Experts of a small language model: 4 picks a token.
Below are experts of layer 14 (counted from 0) of a mixture-of-experts language model. Rows are named router (the router's row for the expert), gate (a neuron's input weights, with its number), up (a neuron's input weights, with its number), down (a neuron's output weights, with its number) and show model dimensions 144-191. Each number is 128 + 32 x the weight over its row's rms, rounded and kept within 0 to 255.
After each expert's rows: a language model's description of what the expert responds to; "raises" lists some tokens whose logits its average output raises strongly, later layers aside. This comes from a sample of Wikipedia text that the model never trained on.

# expert 51
router [142  38 103 162 135 141 133 125  83 110 123  73  66 113 126  92 148  93 142 192 159 128 105  82  90 127 112 128  96 101  99 117 145 127  99 109 142 102 167 126 113  91 133 110 111  78  89 106]
gate0 [147  65 112 163 133 106 121 128 107 133 131 199 162 141 141 128 123 124 108 159 153  65 134 137 122 124 187 132  99 110 128 112 189  82 163 151 151 112 126 189 173 169 121  84 107 131 132 117]
up0 [ 79 150 165 123 152 159 167 142 120 127 167  99 150 113 100  98 110 140  82  88  47 164 129  82 117 143 151 131 117 119 187 172  88 123 123  70 180  93 133 123 118 123 122 187 137 118 170  45]
down0 [106 162 235 121 133 132 120 145 146 120 224 110 125  92 184  84 119 155 148 190 141 118 104 158 122 139  99 154 132 117  87 210 144 132  86  98 116 160 109  92 163 182 145  91  54 140  75 157]
gate1 [ 82 145 162 188 148  77  63 123 153 141 171 126 119  74 144 202 126 149 109 129 113 136 121 176 163 138 118 175  71 166 111  71  96 160  67 157 113 145 114 131 104 130 128  99  86 119 149 127]
up1 [121 114 173 116 119 121 127  96 120  84 136 114 113 131 109 139 134 113  98 142  95 145 121  85  69 133 142 124 167 140 125 169 128  87  90 102 112 142 167 181 169  84 123 116 127 117 104 158]
down1 [ 86 111  91 103  86 132 138 159  70 160 159 127 164 111 146 126 203 132  86 143 124 101 114 204 138 152 110 134 157 117 167  73 106 134 150 107 149 107 135  79 178 167 141 131  98 109 173 141]
gate2 [100 121 125 114 162  89 163 132 152  65 169 166  76 154 131 122 166 131 142 141 124 110 131  83 152 171 139 150 138 174 146 133 149 157 143 126 123 105 137 127 141 125 157 122 123 148 156 111]
up2 [112 153 143 157 142 216 110 122 178 137 127 162  72  89 153 119 158 104 117 150  84 165  51 124 137 206 131 158 151  82  94 164 115 202  85 141 140  44 104 104 165 124 161 138 139 156 199 120]
down2 [156  97 139  90  59 159 147 148 145 121  89 106 163  91 151 158 194 140  81  95 115 149 105 120 163 117 120 103 167 142 135 118 113  86 123  97 150 155  98 136 132  89 118 152 117 155  37 141]
gate3 [116 118  89 152 136 132  85 149 191 121  69 131 118 141 146 157 138  85 115 132 127  99 134  98 131 104 114  79 136 120 127  65 107  82 163 165 165 111 160  90 147 125 129 201 122  99 131 134]
up3 [132 122 176 143 172 111 121 123  67 138 156 161 145 168 102 120  99 173 175 112 143  95 129 138 106 153 123 173 118 123 107  93  83 171  61 100 120 185 182 122 115 113  84  86 164 160 132  91]
down3 [ 79  94 138 132 116 160 124 111  90 118 157 127 125  85 110 166 117 126 142 156 115  85 152 131 110 130 146 106 106 154 106 134 133 104 122 159  95 115 152 152 108 140  87  30  99 155 154 144]
Description: Slavic name pieces. Word pieces inside Slavic and other foreign names, often Cyrillic, such as -ović, -ov, -ová, and parts of Cyrillic words.
raises: "})\n", "ulated", ".)\n", "ually", "alog"

# expert 39
router [111  98 111 166 102 125 152  80  98 143 111 104  81  97 161 109 141 151 166 127 132 122 112  56 124 173 116 141  86  98 142 136  90 117 148  86 152 118 144 162  72  85 132 102 130  11 110  85]
gate0 [152 104 153 139 157 164 113  99  97 174 142  95 112 157 120 138 184 163 139 119  83 147  89 107  60  99 117 143 167  57 199 102  72 184  94 151  94 174 198 126 143 163  93 149 118 117 129 111]
up0 [203 112 122  98 130 130 129 111 212 125 169 133  67 117 135  67 103 184 131 175 172  77 163 102 172  53 101  90 110 139  76 102 111  89 136 171 147 118  94  75 119 124 128 142 101 143 141 120]
down0 [ 64 107  79 155 112  80 112 126 158 122 124 110 129 111 138 147 122 149  98  88 123 157 130 133  70  75 168 118  91 133 143 126  97 144 155 144  75 168 103 140 105 125 148 133  67 100  81 144]
gate1 [126 108  86 115 107 136 100 114 106  79 101 124 100 145 168 163 176 119 147 149 129 108 107  91  58 154 105 134  91  97  84 190 129  91 127  89 156 172 124 145  65  97 133 119  68  84  59 171]
up1 [165  92 144 163  90 105 108 107  99 204 177 165 125 134 121 158 101 132 140 121 141  94  93 148 134 128 163 144 108  77 149 144  99 136 166 131 108 115 153  96  79 158  83 143 134 148 141  93]
down1 [ 85 166 143 116 117 132 106 139 140  78 117 124 108 164 168 125  97 109 154 126 144 145 151  74  87 188 134 110 115 127 144 195 142 133 169 132 128 126 118 188 114 128 180  91  97 178 111 182]
gate2 [132  37 126 119  96 154 131 132 141 118  93  82 115  74 133 130 133  71 164 158  80 154 160 103 132 146 148 136 118 182 129 121  80 132 167 117 174 140 145 203 151 108 140  48 103  96  88 144]
up2 [145  92 122 176 154 131 146  82 158 126 117 144 190 208 119 170 202 132 185 112  89 153 128 141 145 100 118 157 138 172  85 152 142 125  33 135  66 138 177 158 137 113 122  96 170 122 137 119]
down2 [153 119 164 136 138 131 121 137 115 194 171 138 113 109 126 107 127 108 125 172 100  56 150 138 134 164  86 141 145 154 112 103 155  82 155 143  86  99 115 178  86 135 155 160 111 165 133 132]
gate3 [143 146  49 133 181 139 138 124 144  67  85 135 198 156 147 117 154 153 159  98  94 186 130  60 144  99 119 140 119 154 180 140  26 161  96 170 138  87 159 103 133 138  96  84 145 114 104  62]
up3 [ 90 149 173 146 201 119 140 112 106  99  98 102  88 115 144 113 132  74 174 190 110 184 134 158 138  89  68 175 105 165 145 126 130 151 154 160  90 137 163  89 180 120 119 101 107 137 112 114]
down3 [152 148 156 148  85 116  94  92 110 114 125 147 109 119 141 141 131 131 100 179 123 101 101 125 194 120 128 115 160 174 104 174  88 129 153  67  78 149 107 130 172 140 157  79 150 103 104  98]
Description: Action verbs after subjects. Past-tense action verbs after he or she in biographies, like enrolled, joined, won, attended, plus the prepositions with, by and of.
raises: " its", " weight", " $"

# expert 11
router [143  47  79 135 128 125 116 116 128  79  91 121 101 129 130 137 152 160 126 118 111  93  81  79 112 138 116 128  50  92  77 112 136 140 116 117  56 114  79 170 114  72 108 128 100  60 128  98]
gate1 [111 112 132 166 170 111 135 109 175 131 138 149 134 108 120 162 120 198 121 122 132  73 112  90 107 122  99 155 152 130  56 189 131 113  74 203  69 109  95 187 172 157 108 118 104  73 125 128]
up1 [153 142 117  64 135 138 132 219 126 138  86 146  92 160  90  93 193 138 152  95 153 120 174 129 107 163  76 145 104  78  75 108 178 116 146 154  68  98 105 151  98 124 122  83 114 127 120 113]
down1 [ 43 114 109 114 137  99 136 132 111 103 135 156 139 128 142 157  84  94 119 150 119 246 141 143 122 151 136 154 164 150 109 107 118 117 184  94 142 120 144 120 141 125 139 151 136 140 138 123]
gate2 [158 120 130 132  83 109 124 133 112 150 180 107 111 121  91 154 111  84 101 116 145 133 152 123 100 197 142 141 125 141  92 140  72 155 169 127 141 137 105  94 139  59 122 119 193  96  60 118]
up2 [142  96 141 164 130 140 102  88 130 121 130 144 135 193 139 131 128 134  91  48  95  92 106 133 152 164 166 158  96 132 127 129 112 152 134  96  72 122 132 104 159 118  82 123 162 115  95  91]
down2 [135 174 149 131 166 115 115 130 103 115 138 165 139 100  98 127 139  83 120  98 147 121 182 117 164 132 114 140  70 100 154 177 155 151 120 204 136 169 118 146 111 119 168 183 146 147 146 115]
gate3 [144 120 108 164 107 143 173  94 124 114 153  91 153 144 114 179  58 177 131 151 148  90 147 160  90  71 112 115 133  62  64  97 146 185 113 120  99 109 172 154 192 101 160 127 136  76  86 149]
up3 [153 146 171 157 144 142 180 146 136 169 106 120  71 155 126 124 107 140  57 175 152 132 159  88 154 152 141 156 110  98  89 146 117 161 137 132 111 117 163  75 129  92 179 112 132 126  56  69]
down3 [169 125 132 157  97 114 152 100 142 151 112 139 117 196 117 110 140 186 133 140 116  90  81 159  92  68 117 131 182  89 103 141 130 169 139 187 139 156 155  98 140 150  93 136 126 158 108 112]
gate4 [115  91 109  82  93  64  90 121 116 158 144 142 186  97 140 142 182 154 141 130 114  95 123  97 100 200 108  76 127 155 116 147 133 135  88 107 134 122 124 127 136 109 104 147 106 109 129 122]
up4 [119 180 145 182  93 187  88 146 199 157 121 149 113  91 109 123 104 154 109 120 139 120 191 132  67 123 115  74 128 104 198 100  93 117 116 122 119 107  99 132 152 109 135 131 167 157 116 117]
down4 [116 115  89 112 150 145 141 135 146 157  43 132 134  98  54 149 165 132 162 101  79  60 152  63 136 111 155  98 130  27 146 143  94 160 125  82 130  93 138 168  84 124 107 147 136 114 125 160]
Description: Function words, foreign particles. Pronouns and function words (he, it, we, such, there) and Romance or German particles like de, la, des, der, et, plus mid-word name fragments.
raises: "-term", "entry", "itarian", "ional"

# expert 26
router [128  96 109 148  91  91 154 117 100 102 135 102  94 107 192 135 117 121 130 109 122 121 116 124  90 155 125 113 157 109 131 132 121 116 132 130  95 123 158 158  97  70 136 140  69  28  75 102]
gate1 [231  89  87 128 183 140 165  98  76 139 111 117 136  42  95 117 176 127 172 197 139 140  95 161 158  63  89 131 151 142 133 123 118 145 122 107 117 113 178 105 149 134 149 137 187 181 125  81]
up1 [116 114 139  83 121 121 162 117  56  98  68 136 159  44 135  70 153 124 136 121 102 129  93 131 125  88 126 105 145 142 112 184 102 188  77 149 103 129 179 134 118 152 163 159 138 114  66  99]
down1 [136 122 175 151 118 119 151 164  82 126 139 148 114  85 127 128  84  91 128 126 133 107 162  65 152 140 126 145 154 154 118 115 164 172 136 185 113 100 125 118  86  86 136 153  95 125 118 167]
gate2 [111 117  77 125 185 120  70 160  89 120 133 130 108 147  71 170 111 125 143  75 144 117 185 111 109 118 128 145 194  92 111  65 193 171 137 158 137 146  99 135 133 116 153  81 160 134 148  62]
up2 [134 140 124 124  77 135 210  91 138 133 135 161 141 138 113  79  99 123 152 173 116 125 150 131  84 142  76 141  49 132  99 150 123  56  62 115 129 142 145  90 150 111 120 103 143 101  87  98]
down2 [100 166 151 183 215 189  72 137  95  69  98 172 139 153 157  99 125 161 118 161 160 156 149 119 113 150 159 147  85 130 131  71 108 144 146 130 127 125 152 160 161  72  96 107  98 139 100 122]
gate3 [150 168 100 124  90 115 181 176  66 147 147  76 117 103 156 134 135 131 126 101  71  90  67 102 195 133 102 155 106 103 113 116  75 163 101 100  73 160 128 136 159  33 141 130 149 139 129 163]
up3 [ 93 129  96 139  91  86 128 182 113  95 120  80 125 103 159 154 121 122  98 120 156  75 141 183 149 119  62  53 154  68 122 156 113 131 149  88 119  97 109  93 141 119 107 104 128 163 115 141]
down3 [139  74  64 164  68 132 124  64 109 133 104 113 173 130 126 114 115 123 149 127 100  69 165 166  65 163 123 106 108 125  93 189  72  89  98 135 102 153 133 154  98 148 117 155  98 139 161  85]
gate4 [126 143 175 129 151 161 138 136 171 171 166  91 126  94 204 120 181  80 139  82 151  96 174 137 109 166 127 116  82 115 117 139  89 114 168  77 159 111 135 169 181 112 106 143  78 130 165 101]
up4 [ 92 132 143 151 106 115 120 152 123 112 127 141  91 136  78 112 122  68 139  98 125 161  86 131 136  40 174 195 137 137  93 138 167  92  96 126  62 133 159 136 164  96 196 126 152 129 157 115]
down4 [127 138 153 115  86 162 107 130 115 142  96 121 124 166 172 170  60 105 133 120 143 136 148  80 118 132 161 139  87 153 123 136 125 133 106  93 117 105 106  87 123 180 112 118 120 163 185 105]
Description: Change verbs, parentheses. Opening parentheses before dates or glosses, plus verbs of starting, stopping or moving, such as began, ceased, went, moved, returned.
raises: "my", "b", "mm"

# expert 2
router [148  82 142 155  73 106 139  72  89 169 129 112 119  85 141 107 124 146 143 139 161  80  15  79 127  67 137  82 152  76 155 128 111 100 131 160  87 117 172 154  95  43 141 120 141  65  88 129]
gate0 [168 153 184 172 102 112  95  93 118  95 179 113 137  70 126 127 155 139  71 156 124 143 141 150  80 106 199 123 146 113  90 131  71 132 126 114 103 195 107 143 106 114 114 181 208 102 186 116]
up0 [134 160 116 105 111 120 123 202 182 133 145 126 104 130 142 124  78  96 164 162  84  96 159 119  82 180 152 106  54 168 174 121 124  83 152 121 161  96 161 140 172 141  65  77  91 107 127  78]
down0 [139 121 183  62 108 109 156 161  97 132  98 130 152 121 161 133 173 102 147  71 201 162 146 111  91 127 129 114 160  49 151  82 154 148  82  77 126 108 107 136 117 176 138 152 140 170  89 180]
gate1 [145 139  94 116 171  90 184 138 149 137 110  89 148 117 172 142 124 157 138 156 136 102  97 113 171 132 147  59 128 195 146 111 169 134 167  59 116 145 142 125 104 129 117 100  92 124  89 147]
up1 [155 106 176 125 130 132 108 176 108 154  77 121 154 153  84  94  81 138 140 114  93 166 165 142 104 150  65 171 177  86 143 166 148 137 147  99 188  84 141 123 140 150 151  91 111 180 105 100]
down1 [169 145 163 113 120 131 129 132 125 103 180 117 131 154  64  97 127 130 152  64 125 137  48  98 125 170  96 106 132 168 114 151 170 124  91  90  73 145 184 139  80 171  92 144 139 158 152 158]
gate2 [134 145 167  97 163  96 116 111 152 125 166  59 134 114 207 118 148 131  99 160 150 131 112 148  98 103 178  65 102 128  42 119  90 136  80 159 111  78 140 143 146 218 148  92  99 156 107 173]
up2 [ 76 136 110 146 124 133 107  98 179  99 106 168 174 114 112 111 170  83  80 165 157 165  78 127 135 106 139  70  92 156 128 103 141 116 157 191 116 142  75 178 188 105 125 136 100 127 193 132]
down2 [ 97 117 120  98 134 114 127 154 161 147 111 149 148 179 160  51  75  85 117 100  70  94 107 130 147 146 152 167 129 178 102 225 157 135 152 111 138 178  90 175 130 103 184 146 124 163 118 126]
gate3 [129 114 107 194  84 112 122 139  85 186 103 132 160 120  73  51 174 121 124 125 179 173 122 151 136  77  75 152 129  54 123 119 149 124 149 148 163 194 105  92  94  94 158 123 150  74 136  95]
up3 [ 62 158 142 156 137 115 180 148  64 161  89  97 115 171 160  95 152 100 133 154  92 144  96 100 131 125 125 149 132  33 104  58 111 108 167 153 146  66 147 142 102 129  81 140 113 112 199  88]
down3 [ 60 177  89 105 161 109 173 127 103  75 150 137 135 148 128 187 121 114 126 127 121  63 160 127 108 150  96 164 123 174 137 124 129 131 111 136 120  85 114  81 172 176  86 125  77 135  89 150]
Description: Media works and kin. Nouns for creative works and family members after possessives, such as film, song, album, debut, son, wife, plus table-row pipes.
raises: "'s", ",", " in", " and"